Weights of a small mixture-of-experts language model, trained from scratch on English Wikipedia: 12 layers, a softmax router.
Below are experts of layer 5 (counted from 0) of a mixture-of-experts language model. Rows are named router (the router's row for the expert), gate (a neuron's input weights, with its number), up (a neuron's input weights, with its number) and show model dimensions 0-159. Each number is 200 + 20 x the weight over its row's rms, rounded and kept within 0 to 999.
After each expert's rows: a language model's description of what the expert responds to; "comes after" lists some tokens at least twice as common just before its tokens as in all text. This comes from a sample of Wikipedia text that the model never trained on. Tokens count by the router's weight.

# expert 19
router,183,210,204,213,217,218,199,181,206,218,191,197,191,203,233,200,204,239,171,151,180,230,176,196,196,213,178,211,230,195,212,200,197,208,217,175,213,188,161,210,193,174,180,194,166,199,199,197,223,178,186,180,196,210,181,231,189,184,188,195,183,219,228,193,197,226,246,196,198,212,202,182,206,204,190,185,201,167,218,210,238,207,176,227,210,175,207,190,205,205,151,178,208,207,198,175,194,241,235,176,226,201,168,166,182,201,161,185,197,190,231,190,204,225,186,225,201,224,199,197,228,210,197,182,203,183,176,237,217,204,211,196,205,202,181,216,232,216,232,150,215,221,216,159,213,237,217,207,211,172,199,209,203,188,232,186,200,181,166,189
gate0,181,203,202,209,207,235,200,236,223,205,197,217,224,186,213,188,186,189,165,201,247,192,207,212,155,201,177,203,175,180,191,229,198,218,213,206,190,227,172,165,193,202,146,190,198,179,215,190,201,212,241,194,204,173,158,208,159,209,174,206,174,160,199,201,215,176,201,192,219,201,221,168,200,212,247,221,190,178,185,188,233,164,230,223,198,220,189,193,201,193,176,181,166,206,245,231,204,183,171,182,195,181,206,204,198,187,186,203,206,207,213,225,217,222,211,228,169,193,213,200,175,239,193,204,186,166,201,199,201,186,225,205,188,185,166,206,182,200,183,208,206,204,215,194,213,250,214,203,181,211,221,205,210,187,221,196,202,182,189,190
up0,186,191,205,197,193,197,199,203,198,206,224,185,197,181,203,183,174,199,193,199,221,154,181,190,203,173,193,171,198,195,189,189,235,152,224,226,214,230,238,212,191,215,193,184,174,193,188,220,219,200,203,177,216,229,220,233,156,225,178,194,180,216,186,193,166,235,155,216,210,226,196,179,211,192,183,198,172,209,226,176,171,171,217,164,205,199,184,176,236,191,209,207,185,199,225,223,208,237,190,168,187,221,214,182,233,223,182,185,201,204,185,204,227,206,203,201,165,197,178,160,229,183,196,207,196,183,222,216,172,178,221,201,209,195,184,192,178,196,234,207,212,175,199,180,198,220,212,203,174,237,166,187,223,220,194,228,220,220,182,207
gate1,164,167,190,200,229,228,209,147,175,188,262,209,222,206,169,186,175,200,206,214,187,176,190,186,195,219,182,191,211,201,192,181,212,208,182,184,199,200,189,218,174,217,190,176,216,200,162,214,221,195,180,243,213,214,205,211,239,200,208,198,172,207,209,190,208,249,186,218,202,178,212,183,152,192,179,210,217,172,242,188,182,173,197,201,187,195,223,169,184,230,232,173,225,202,218,184,180,199,220,212,206,212,208,191,179,195,181,171,184,190,199,169,188,208,198,222,158,183,173,223,206,200,210,191,179,195,197,205,226,227,199,170,211,257,229,214,195,193,195,190,216,203,206,230,184,223,187,182,180,191,199,195,196,215,217,186,207,204,181,189
up1,233,192,223,208,215,184,173,227,176,168,227,196,202,181,173,200,190,210,209,221,198,188,220,246,228,173,222,173,173,238,150,180,194,176,190,182,174,186,191,204,204,187,184,158,201,189,195,227,190,208,200,204,174,204,192,210,219,216,185,188,173,175,202,224,212,224,232,176,180,214,196,216,197,233,214,203,173,255,192,183,202,212,214,193,224,194,208,241,206,164,222,197,197,191,184,205,216,219,226,171,204,192,207,215,209,222,201,204,192,191,188,244,221,193,193,192,190,198,194,192,166,198,199,165,194,217,157,205,189,195,194,224,207,218,223,224,194,217,219,194,174,218,206,225,223,197,166,217,181,207,189,193,186,189,224,182,176,229,150,185
gate2,205,177,234,238,148,155,228,214,225,199,215,195,206,211,160,226,173,193,194,190,225,213,135,187,199,208,214,198,191,226,212,183,183,176,235,171,203,176,194,189,189,162,199,215,197,202,200,199,215,196,183,171,217,202,189,200,205,196,189,190,217,213,181,171,213,184,215,194,202,225,212,245,214,192,229,199,183,175,218,189,209,169,187,207,170,185,213,174,179,180,170,209,209,229,227,222,210,188,191,185,223,191,191,233,189,194,200,198,196,185,207,190,164,217,198,213,220,200,202,225,207,191,217,216,208,189,193,203,191,180,176,215,195,231,225,221,175,201,254,182,181,233,200,194,210,210,205,184,170,168,175,163,208,220,190,207,238,199,209,213
up2,219,230,199,183,211,176,204,189,228,205,184,222,189,233,180,197,222,222,174,223,210,169,203,182,180,209,201,197,196,173,197,170,175,221,204,221,219,187,206,201,201,200,207,216,168,191,193,220,192,197,210,224,174,200,225,200,192,190,205,194,252,223,191,197,234,210,163,226,203,188,198,196,216,191,159,200,237,184,239,186,230,183,209,235,173,213,203,181,214,235,211,202,202,165,164,187,205,179,198,202,190,197,210,184,235,186,211,193,179,192,186,207,180,227,218,162,221,191,204,220,216,189,213,219,219,180,170,226,187,203,223,187,168,182,214,198,237,205,212,212,206,182,194,180,170,221,174,175,196,186,222,177,226,152,175,227,205,220,226,242
What it handles: Word-initial single-letter pieces, especially m, M, L, R, l, v, beginning longer words like m-agnetic, m-orphological, Mor-leys.
comes after: " the", "-", " and", " a", ":", " of"

# expert 20
router,215,217,213,185,178,201,178,222,220,203,203,196,208,222,166,195,203,185,181,186,167,210,202,161,231,239,177,156,218,177,188,231,185,218,187,204,200,179,229,202,166,207,172,204,228,203,191,207,226,186,186,201,181,189,196,188,231,187,198,199,178,214,182,221,204,169,205,198,155,185,178,182,192,199,200,210,193,186,169,208,208,194,186,195,193,198,224,181,192,208,224,203,188,162,163,240,208,214,213,185,182,197,196,220,206,185,189,199,189,218,182,167,203,205,205,206,208,230,211,207,230,165,212,205,196,232,233,174,153,203,172,218,184,199,226,245,222,179,200,185,215,202,216,217,241,223,197,230,157,221,164,189,216,200,178,190,237,186,210,186
gate0,230,211,174,196,216,187,209,193,209,215,177,226,183,169,210,200,237,194,228,196,214,174,175,161,198,205,177,201,202,151,191,210,166,212,195,149,201,196,217,203,191,210,220,194,207,229,213,185,174,198,193,173,238,184,223,207,222,207,207,236,233,200,231,204,183,159,214,188,168,164,188,199,195,203,232,217,225,192,188,190,205,197,230,220,185,207,179,157,215,219,156,199,208,215,185,180,230,239,215,201,183,206,175,227,198,186,198,187,218,201,234,182,211,189,201,182,207,187,211,201,221,165,183,222,198,180,218,225,215,195,230,225,196,175,199,216,227,196,180,223,176,184,226,185,238,193,171,213,220,185,199,189,208,196,189,184,186,194,218,175
up0,198,191,180,221,240,155,198,175,168,188,227,202,198,161,209,219,173,197,210,198,199,173,197,174,198,187,181,207,206,210,208,205,177,199,212,212,215,224,192,181,189,234,201,195,196,225,199,201,221,202,225,221,194,234,183,221,200,222,224,202,213,186,197,181,212,236,195,184,181,187,206,207,207,123,211,202,259,176,174,164,208,210,216,226,240,200,222,203,196,178,198,179,203,196,228,200,204,216,206,242,224,178,184,174,193,204,188,201,213,181,186,177,205,243,207,218,166,186,195,209,199,222,185,210,186,199,180,204,187,185,197,198,186,147,174,216,187,219,213,180,177,226,240,222,209,196,219,191,216,185,207,200,231,205,180,209,231,185,198,215
gate1,224,205,181,201,191,200,217,216,185,184,163,190,207,182,216,202,185,205,188,199,207,185,201,253,192,220,210,202,196,184,153,202,226,206,217,196,195,229,191,233,186,194,206,212,177,218,196,218,201,202,204,187,230,181,140,217,181,204,183,149,223,215,193,208,169,220,207,223,179,178,199,234,226,202,236,200,194,219,214,204,182,176,188,206,185,206,187,164,179,170,216,190,176,168,172,211,259,194,196,248,221,213,195,207,242,210,203,180,208,210,223,192,225,189,211,191,222,232,202,204,208,204,193,182,204,195,213,189,214,207,180,204,162,227,180,238,219,235,172,211,194,178,224,190,201,202,180,206,222,223,188,215,184,186,206,208,213,243,199,190
up1,193,208,208,205,207,232,221,183,199,194,187,232,174,225,198,199,211,203,210,224,185,211,227,201,198,179,206,165,168,192,192,217,180,201,194,193,239,216,175,217,221,232,191,208,191,209,188,241,201,211,206,204,228,199,170,191,170,189,219,210,201,248,222,185,175,191,181,184,206,213,194,189,229,236,175,226,206,191,199,192,201,216,221,211,206,190,199,192,189,208,214,174,209,177,194,183,212,139,174,206,197,215,188,201,223,189,184,218,193,221,228,214,227,246,191,180,232,222,208,220,171,159,143,236,228,213,230,183,221,209,196,229,214,191,163,176,181,180,180,206,189,215,161,196,209,203,186,175,183,226,208,196,161,192,188,197,201,183,205,214
gate2,220,196,196,226,213,202,186,212,167,193,217,195,184,191,176,232,209,184,195,219,154,197,190,230,219,213,155,190,213,238,185,236,199,196,190,210,216,191,196,200,192,202,216,177,212,200,190,196,220,192,188,184,205,239,197,190,217,203,190,177,165,200,185,216,201,175,223,174,168,188,177,193,195,222,173,208,237,201,219,273,172,230,211,220,193,188,220,204,196,195,148,175,224,169,197,203,237,223,219,213,193,224,215,197,172,209,183,226,198,225,167,160,213,176,228,192,197,215,198,192,195,236,229,185,203,203,219,183,198,197,186,187,201,215,197,197,205,200,202,199,175,225,173,213,211,204,217,203,240,200,213,204,246,228,184,167,220,206,198,198
up2,189,211,204,176,193,197,178,197,218,181,231,198,207,211,180,199,155,190,200,206,207,182,222,196,172,189,183,179,244,201,198,213,170,184,208,220,194,164,184,197,204,203,224,180,213,220,164,204,198,221,207,160,239,216,182,223,190,231,198,192,216,226,199,179,203,201,189,206,179,219,195,184,234,172,198,230,231,221,177,183,186,180,213,169,206,206,212,242,245,206,217,197,174,217,217,202,226,201,206,161,209,182,183,221,169,169,192,183,186,198,186,201,202,156,206,187,207,181,234,174,209,193,217,205,208,208,232,194,185,171,213,227,176,217,203,205,222,173,194,201,164,178,154,190,216,212,217,219,188,161,188,217,182,225,176,188,192,239,200,209
What it handles: Individual digits within numbers, years, distances, scores and statistics, plus quantity words like two, three, several, many, north, south.
comes after: " ", "1", "2", "3", "4", "5"

# expert 30
router,208,227,189,222,177,183,192,218,204,170,195,214,209,174,193,222,204,210,209,190,189,225,203,149,200,209,196,188,205,195,180,205,262,197,225,211,189,206,194,203,169,206,184,197,211,222,176,212,193,178,176,182,206,182,200,182,192,174,173,176,188,228,192,176,204,213,229,173,183,189,193,186,206,243,197,226,194,200,233,178,198,196,213,214,231,214,160,203,205,209,228,199,206,156,175,203,211,221,178,177,211,253,193,194,196,177,226,200,194,222,173,226,218,150,222,174,216,239,176,209,157,185,211,203,192,206,207,186,170,172,187,206,194,224,175,188,233,181,178,199,200,162,232,223,241,212,194,215,206,207,219,178,207,205,200,197,211,180,212,200
gate0,211,175,256,179,222,196,219,190,220,225,223,188,195,207,193,204,167,224,221,176,199,242,185,174,189,222,164,179,205,237,235,212,170,197,230,206,183,191,224,174,210,170,174,190,214,180,230,219,182,187,215,195,212,169,188,183,230,185,203,194,187,193,217,187,163,190,217,188,184,177,189,233,204,219,211,219,202,181,166,189,202,198,168,212,203,212,207,207,220,188,230,208,223,203,229,191,190,169,194,158,211,205,199,199,169,211,210,198,226,230,210,223,219,222,211,208,239,177,204,184,190,192,210,224,216,222,199,231,171,196,180,217,195,245,168,197,223,212,198,193,224,197,166,199,193,221,214,194,197,212,229,177,177,214,225,216,206,172,219,188
up0,214,231,200,215,222,210,180,204,226,226,175,167,249,226,195,210,205,205,186,198,178,217,192,184,221,179,178,206,190,183,198,201,188,170,200,235,201,196,189,223,196,220,214,202,213,208,207,191,230,217,217,204,189,198,199,185,209,210,196,210,152,175,195,190,188,198,180,165,205,195,217,228,185,219,198,234,226,222,185,194,232,195,207,233,185,210,192,236,251,220,204,205,216,195,163,217,236,199,162,205,195,207,207,207,167,164,207,196,191,222,228,212,191,212,227,207,193,167,223,190,208,173,164,249,196,205,184,208,228,159,210,169,217,217,189,225,215,236,199,207,218,204,195,188,199,183,177,185,188,181,217,154,201,196,215,221,231,165,202,198
gate1,188,191,188,196,223,215,217,201,233,234,190,224,200,196,212,220,170,177,219,195,216,220,206,187,177,162,187,184,200,215,215,193,226,168,217,211,205,208,231,196,210,216,200,198,229,220,203,218,196,179,191,175,209,247,187,203,219,157,175,182,194,224,189,212,174,203,194,205,247,206,194,220,184,191,217,149,220,196,205,189,193,188,210,158,171,228,178,174,187,219,186,181,194,204,187,179,246,261,221,187,202,225,185,199,196,231,194,193,171,200,211,192,260,204,203,189,198,211,197,211,170,182,176,194,192,221,212,234,173,197,202,234,241,206,178,217,228,191,211,195,177,184,201,217,187,192,223,192,228,191,204,191,216,207,191,181,177,213,205,196
up1,193,199,203,200,214,206,188,195,209,231,224,199,177,198,177,200,188,215,189,207,203,172,170,210,186,208,184,222,190,189,176,205,188,193,188,201,174,217,193,202,184,193,193,180,227,179,214,220,173,217,255,216,210,192,199,217,201,220,190,202,198,245,171,190,202,214,207,201,175,208,193,227,199,179,177,218,243,215,204,232,197,213,194,203,162,163,180,225,238,134,226,175,226,205,196,229,202,214,213,224,175,173,188,198,210,181,228,200,184,207,175,176,207,206,208,185,194,218,149,240,197,215,176,181,196,220,210,224,193,226,189,197,193,220,226,201,171,208,240,205,194,209,230,181,228,200,156,229,199,228,203,190,209,173,205,211,157,211,206,200
gate2,175,201,183,177,185,208,186,226,196,192,213,167,219,221,189,185,216,201,214,206,199,171,185,154,190,208,210,223,191,219,209,198,218,188,180,194,164,208,171,163,202,204,172,236,200,200,180,196,171,195,208,183,216,227,209,159,212,182,260,220,223,236,215,215,202,192,228,199,233,187,210,198,223,204,187,205,194,205,198,176,200,177,206,176,189,196,186,150,205,229,211,204,241,183,181,194,220,211,226,223,216,208,181,194,188,164,200,189,182,219,215,212,208,207,167,203,201,244,179,226,178,214,228,200,204,213,182,206,225,222,178,230,207,214,200,197,199,173,226,155,188,206,173,147,207,207,185,220,200,211,172,199,197,196,228,185,176,197,227,194
up2,186,191,217,229,182,188,176,175,202,234,231,231,197,193,182,207,237,189,201,206,212,199,183,185,167,205,198,237,217,199,209,218,202,196,195,195,222,205,241,205,211,197,196,188,229,204,215,180,161,184,209,194,193,218,215,206,218,223,227,201,179,163,153,182,217,178,203,211,209,215,199,168,206,148,203,205,206,183,242,193,204,209,166,218,213,214,217,205,193,193,197,234,223,173,212,203,238,198,160,186,187,190,206,195,210,180,174,207,190,167,178,207,241,238,225,198,157,198,203,207,217,206,223,204,201,194,185,192,174,203,206,185,205,220,165,189,212,162,200,209,221,195,202,233,186,170,202,199,147,205,207,201,220,201,220,235,192,198,155,185
What it handles: Individual digits inside years and numbers, especially after 19 or 20 as in 1960s, 2017, plus early and late.
comes after: " ", "9", "1", "0", "2", "8"

# expert 24
router,230,220,180,202,208,223,190,204,222,238,193,186,168,245,194,198,195,225,224,195,220,222,233,215,159,204,196,233,196,204,210,227,165,168,214,192,196,216,187,205,170,188,175,198,175,191,199,174,191,181,188,198,221,199,201,209,185,213,206,175,193,193,232,167,211,222,221,198,212,195,199,184,226,210,205,208,193,204,253,179,203,226,192,206,181,183,170,178,221,192,181,165,168,229,182,212,193,232,194,224,190,232,184,196,179,177,199,208,191,215,168,198,205,217,181,200,234,223,198,196,213,219,225,211,211,202,265,198,184,193,217,232,197,194,197,233,245,193,187,184,198,180,220,190,200,195,230,170,185,180,200,212,156,190,193,195,196,201,183,162
gate0,217,193,219,220,199,205,205,233,196,180,206,194,191,240,212,184,189,191,227,192,199,193,190,182,188,196,197,210,225,199,223,171,157,215,190,165,192,201,207,198,219,157,231,181,236,175,224,198,190,204,179,193,208,218,192,179,178,240,209,175,170,216,172,218,223,241,196,205,207,215,220,180,201,182,166,198,210,232,200,199,176,218,191,216,191,198,188,157,205,201,190,205,195,232,196,209,203,195,193,158,214,216,206,199,178,200,204,192,199,215,161,198,209,225,198,171,185,208,216,183,225,214,211,227,206,162,203,234,189,253,218,221,216,221,203,221,195,153,180,219,187,178,146,177,180,188,224,186,190,180,216,191,161,211,215,168,186,200,209,198
up0,217,198,185,191,191,193,196,180,184,216,203,193,208,181,200,211,188,183,173,186,196,183,220,166,194,202,207,236,213,220,203,209,204,202,209,198,231,214,166,207,176,212,187,210,211,182,196,186,217,211,190,201,190,194,211,208,213,219,208,199,166,157,228,179,218,178,178,212,192,191,201,228,216,209,208,225,231,195,167,224,178,234,207,212,196,209,215,190,182,238,183,216,195,219,180,225,205,186,162,195,236,157,216,192,230,170,218,205,210,200,218,206,237,199,246,227,198,171,185,164,161,246,188,182,211,201,212,186,209,213,200,188,210,196,217,164,185,238,180,200,195,225,209,206,164,178,190,195,147,217,244,203,210,200,208,234,217,153,209,194
gate1,229,224,217,215,215,200,228,193,215,173,201,216,219,222,186,172,195,220,177,181,197,181,183,192,182,183,200,208,230,170,218,253,187,196,189,221,163,216,217,189,187,204,202,192,168,176,194,174,212,189,202,182,204,189,175,214,225,218,205,201,192,200,195,185,180,204,205,161,214,203,210,212,181,185,181,224,239,163,192,178,184,218,209,217,187,195,190,221,221,238,225,180,162,234,195,178,181,205,228,221,193,213,194,223,187,225,221,231,190,187,214,189,222,191,185,209,177,206,210,195,207,175,206,204,193,201,223,200,224,202,172,186,195,195,200,202,164,229,218,221,182,178,224,156,215,190,216,180,162,229,213,219,168,224,158,167,248,207,187,223
up1,196,219,195,192,179,213,225,228,196,189,203,222,216,191,209,187,212,185,175,216,164,191,214,192,160,164,203,190,181,172,189,203,184,179,208,177,188,192,198,186,200,226,185,216,207,179,222,209,177,175,208,168,234,232,186,189,202,225,189,247,211,184,232,203,237,184,196,201,206,189,202,160,220,219,197,178,187,195,191,211,191,173,223,187,169,145,180,192,239,190,215,189,195,209,227,196,188,201,185,212,199,216,207,194,219,213,195,247,189,251,208,184,213,221,224,195,231,197,196,189,211,209,203,191,200,227,204,193,168,206,197,242,189,180,195,191,176,178,210,206,245,207,204,175,195,185,179,192,269,196,206,197,162,222,199,205,209,197,226,222
gate2,200,211,204,203,189,211,218,208,215,212,166,169,171,177,204,204,200,240,172,209,222,200,239,198,187,187,227,210,219,191,225,208,155,209,221,213,205,182,226,220,222,218,206,185,232,204,184,199,172,192,202,220,204,180,163,202,156,205,226,206,200,213,228,208,177,218,200,182,171,212,208,218,211,210,166,199,191,219,164,188,191,238,183,177,229,194,199,200,189,203,222,211,185,207,174,182,187,203,220,201,215,178,192,227,249,182,217,176,209,176,160,193,212,206,193,215,223,236,231,194,181,183,191,229,168,186,232,191,220,215,181,220,214,225,226,203,151,196,177,156,200,210,193,203,197,217,194,181,208,198,203,189,171,183,232,169,179,181,201,226
up2,222,181,198,208,186,219,233,193,188,195,223,206,194,187,207,187,172,184,216,191,168,232,171,218,204,199,196,191,207,214,157,173,222,202,190,197,250,220,210,202,209,163,192,190,165,191,176,229,207,216,194,210,186,193,223,246,191,195,239,212,200,175,205,226,162,186,212,209,223,198,174,197,234,196,212,208,233,197,191,182,176,201,169,227,231,208,192,233,192,232,212,223,213,194,219,165,209,196,181,190,228,212,196,225,208,192,193,171,198,196,218,217,217,169,188,176,204,184,211,225,191,196,256,188,208,208,236,202,219,192,228,177,187,167,181,230,164,196,200,199,194,223,184,191,169,204,189,226,200,229,201,187,225,180,223,211,190,158,199,183
What it handles: Single capital first letters of names and words, such as M, D, K, C, in Member, Master, Korea, table entries.
comes after: " the", " |", "-", ",", " of", ":"

# expert 6
router,168,190,215,232,189,203,210,213,216,221,175,218,205,221,205,203,213,231,214,198,214,209,188,179,188,181,224,170,191,190,182,194,202,204,178,184,216,213,183,199,189,205,177,210,209,208,197,187,186,229,199,204,203,182,205,179,178,209,213,191,205,170,204,208,180,217,186,188,211,208,195,208,193,201,175,208,194,200,193,169,185,243,205,235,207,202,155,205,224,194,224,198,186,233,203,191,221,249,169,222,183,247,155,154,223,160,232,214,168,204,157,175,223,181,202,233,190,168,190,179,179,211,186,211,201,196,219,194,175,195,203,202,246,189,241,189,213,163,178,197,191,178,217,211,213,205,190,205,219,201,216,225,204,145,229,202,181,195,199,224
gate0,190,211,205,200,170,175,189,207,228,211,189,171,186,198,224,247,188,224,161,203,204,218,210,217,184,166,187,188,201,217,198,198,217,233,187,204,250,216,205,167,196,202,179,197,181,194,172,186,184,250,246,207,230,181,182,183,195,169,174,189,189,209,196,178,177,204,153,215,194,206,171,196,198,203,211,189,249,213,201,190,203,188,166,208,187,206,211,194,179,211,211,177,207,211,211,183,197,241,175,168,199,193,184,195,199,212,177,195,201,195,209,222,235,216,197,211,170,186,207,212,188,195,203,223,200,231,179,148,206,218,211,233,185,177,193,210,218,199,209,189,179,231,221,188,179,207,220,227,208,203,207,240,148,204,206,217,164,191,208,195
up0,196,234,200,162,207,227,261,172,186,189,210,198,216,202,218,172,218,252,181,171,176,189,214,215,147,182,155,250,185,198,219,180,196,193,206,175,216,170,180,227,231,200,200,204,212,182,224,215,201,190,162,211,176,170,217,179,205,221,213,215,193,211,222,211,220,219,213,204,193,202,206,218,154,184,181,195,187,196,192,184,228,199,173,208,178,223,178,225,200,221,188,186,186,218,184,186,223,193,182,171,206,184,184,207,216,211,211,188,200,204,205,187,214,154,228,220,211,171,212,217,194,162,217,201,243,220,188,218,182,208,184,214,172,184,200,224,185,222,223,183,186,190,190,208,213,194,206,202,186,192,218,195,207,194,197,172,223,206,189,212
gate1,194,202,204,175,173,174,170,197,206,225,216,227,181,223,214,184,183,188,186,200,223,235,175,207,198,210,179,225,184,191,213,222,223,196,213,210,167,196,192,229,184,193,185,194,218,213,215,185,209,182,206,165,191,192,194,232,171,227,202,211,187,206,171,216,199,211,205,209,210,223,201,216,201,174,191,161,223,176,194,146,224,220,210,171,209,166,182,208,202,200,204,184,220,208,236,221,222,216,183,195,205,236,169,200,189,203,176,181,218,205,183,203,210,224,191,189,177,200,176,225,173,172,209,223,177,166,187,217,216,196,203,177,162,234,178,184,203,204,186,165,229,235,201,173,195,202,209,194,181,222,250,249,221,207,201,177,182,192,215,234
up1,183,214,219,200,213,206,205,211,150,228,227,213,211,197,169,244,181,204,194,204,171,184,223,210,177,187,204,196,210,197,227,142,185,207,221,182,180,218,192,202,225,186,214,232,199,212,194,220,193,181,221,216,163,184,211,183,222,184,165,123,194,185,230,207,233,200,215,199,230,195,212,190,175,190,206,177,195,224,218,201,204,198,202,184,215,182,163,211,222,179,225,195,194,198,179,221,206,195,190,202,203,179,179,175,210,183,193,181,226,151,187,199,237,222,177,212,211,206,192,217,231,188,195,193,198,181,188,188,226,228,188,224,205,191,202,221,233,212,190,212,217,196,177,203,199,198,201,185,218,224,177,207,213,217,208,206,180,204,256,167
gate2,193,183,214,218,177,232,194,181,207,208,207,220,204,203,235,189,213,199,175,211,210,190,213,185,218,236,181,204,213,189,211,179,224,212,203,215,223,214,215,205,217,226,185,175,183,215,182,180,189,232,215,201,255,217,185,202,215,224,201,184,259,186,219,177,205,196,210,221,197,213,223,184,200,176,219,207,187,179,202,205,175,227,195,168,172,194,196,165,226,159,178,202,219,186,201,186,224,187,180,198,193,186,186,162,208,170,200,250,179,186,179,222,198,178,195,193,182,168,210,216,213,196,215,246,166,162,220,210,184,208,175,211,201,198,216,215,212,174,187,214,216,184,222,184,208,236,202,206,212,146,202,188,241,209,193,239,190,200,188,189
up2,208,198,189,164,189,184,178,183,197,223,210,189,231,180,164,228,239,215,228,176,213,210,204,189,220,243,206,199,218,200,191,214,205,205,159,171,181,199,167,206,191,198,230,218,217,225,170,198,213,201,226,239,185,204,206,191,200,220,212,196,193,195,222,216,237,209,171,189,173,216,215,206,199,198,165,199,227,205,179,195,218,207,203,214,213,184,183,200,195,183,197,235,192,167,181,222,184,197,181,258,209,189,175,233,205,185,213,222,217,238,186,177,203,166,179,216,194,171,195,183,179,222,182,209,195,209,180,172,197,206,215,180,211,166,204,179,183,191,195,233,212,186,191,182,230,216,182,247,210,178,190,173,186,236,216,234,217,216,216,202
What it handles: Bare space tokens in table cells or after commas and "in", right before numbers, years, dates and scores.
comes after: " |", "|", ",", " in", "2", ":"

# expert 7
router,204,192,179,184,163,203,183,189,188,178,198,189,223,206,196,154,157,184,211,223,172,192,220,187,203,212,196,206,217,194,188,174,240,220,182,174,210,219,182,215,197,189,170,190,194,226,210,199,227,224,196,167,198,181,225,213,211,249,214,204,215,224,170,227,190,190,203,191,175,209,181,194,165,213,207,203,217,197,227,208,225,178,197,189,195,188,186,199,230,203,237,225,187,211,201,229,234,218,203,207,164,205,219,200,213,181,201,217,208,205,229,171,176,211,164,180,200,224,227,233,225,192,198,233,208,205,221,160,202,192,188,210,158,204,220,194,182,204,178,212,233,184,183,161,196,192,191,198,191,202,155,178,226,217,244,211,188,230,213,213
gate0,205,184,227,186,210,220,208,190,179,209,218,215,223,204,165,224,186,179,211,192,210,188,205,230,191,182,220,192,184,231,209,203,199,160,203,192,204,174,229,204,179,166,200,173,193,187,222,210,211,193,189,187,180,179,184,242,218,185,187,190,181,216,204,214,194,183,192,239,213,185,195,185,214,223,184,209,226,198,200,215,218,227,206,172,144,204,178,177,196,223,218,176,197,184,184,209,208,181,231,219,190,189,200,228,168,179,202,195,199,157,190,209,191,226,191,205,223,188,184,174,218,187,194,234,256,208,188,199,200,218,241,199,241,239,183,221,167,206,161,173,204,215,231,181,164,224,214,197,177,187,155,198,208,205,214,188,183,207,195,217
up0,196,211,196,196,227,227,228,212,140,182,197,171,213,214,214,180,191,176,229,210,181,178,209,201,216,189,190,173,174,211,171,218,192,226,181,181,257,183,184,202,242,201,237,185,181,197,224,171,179,187,200,216,183,200,193,191,187,209,206,161,179,203,190,186,212,193,202,219,201,223,214,192,163,200,177,201,183,209,201,196,189,226,207,199,201,255,222,218,195,212,214,228,199,238,210,215,215,197,181,180,227,159,211,183,181,228,211,217,181,197,222,215,202,218,201,171,174,210,168,247,205,200,201,168,197,202,199,224,200,195,198,182,215,225,186,242,207,170,231,204,189,219,193,204,185,239,173,190,206,224,204,200,192,177,179,218,219,227,193,194
gate1,202,186,208,173,212,194,192,205,201,219,219,194,172,207,182,209,215,197,200,190,198,189,198,221,190,195,201,197,268,192,213,187,210,204,210,207,206,180,209,242,205,180,204,218,181,168,164,198,172,205,219,174,223,199,215,167,192,221,164,215,187,197,172,221,208,198,217,184,186,161,170,173,203,212,191,190,177,241,180,198,233,237,219,215,228,214,175,197,196,214,223,206,175,180,225,210,207,184,198,200,216,185,242,186,199,174,233,196,204,218,218,215,177,200,229,167,224,220,217,189,224,248,165,244,215,184,185,172,218,204,157,207,225,173,188,186,205,202,180,201,185,184,203,227,187,189,210,197,201,170,161,218,203,212,201,230,175,219,198,206
up1,218,193,190,190,188,153,231,191,208,220,185,205,244,226,174,215,197,171,211,188,241,183,215,193,182,183,159,187,213,181,203,233,191,221,208,164,177,218,206,155,183,225,203,161,198,194,208,218,217,205,218,215,178,247,213,233,189,206,224,180,177,172,205,213,206,199,196,216,204,203,190,241,213,219,167,232,213,186,197,203,177,169,215,200,204,203,207,210,187,221,209,202,188,235,216,181,215,207,211,218,177,215,244,199,202,197,216,215,168,187,160,200,192,259,230,238,167,233,221,207,207,164,199,212,186,191,201,234,175,196,191,192,195,192,224,206,211,183,185,183,191,210,195,169,198,195,195,201,202,180,194,205,198,219,180,185,205,190,213,200
gate2,223,191,188,212,189,205,219,231,217,187,195,179,202,205,214,161,220,173,207,176,191,183,209,162,200,169,217,196,186,236,200,191,195,198,206,223,191,205,206,170,193,206,179,214,199,255,201,189,179,207,198,215,208,198,218,238,176,227,202,194,200,151,189,204,185,229,200,249,169,185,225,167,216,173,197,180,178,186,157,249,187,203,213,192,220,229,166,183,171,168,186,207,186,200,206,194,193,174,208,212,167,207,197,220,191,215,194,215,189,200,207,182,199,176,175,203,224,242,163,197,233,227,204,189,175,197,217,214,213,209,191,220,180,210,226,248,191,199,191,187,204,198,198,174,184,194,206,219,223,183,176,176,209,197,187,168,190,210,234,183
up2,215,218,188,224,186,207,192,231,188,213,199,173,211,189,218,204,199,206,192,183,198,219,200,221,228,193,217,206,233,194,225,171,195,210,216,216,178,184,204,168,214,203,181,199,227,126,198,198,216,222,182,197,175,184,183,204,206,177,235,202,222,210,232,185,170,192,214,228,201,187,208,211,182,176,197,191,197,210,231,212,219,173,228,181,201,179,221,178,216,168,162,159,196,193,200,195,197,230,198,177,201,204,227,186,191,220,183,191,201,236,162,202,214,154,209,173,192,202,195,223,230,226,181,219,204,209,208,217,200,157,187,213,228,168,216,229,181,236,200,200,201,187,218,225,202,218,163,172,231,178,229,182,199,179,225,221,209,212,199,215
What it handles: Last digit of years in full dates (July 7, 196-3), and country or place names such as Canada, India, England.
comes after: "1", "2", "0", "7", "8", "9"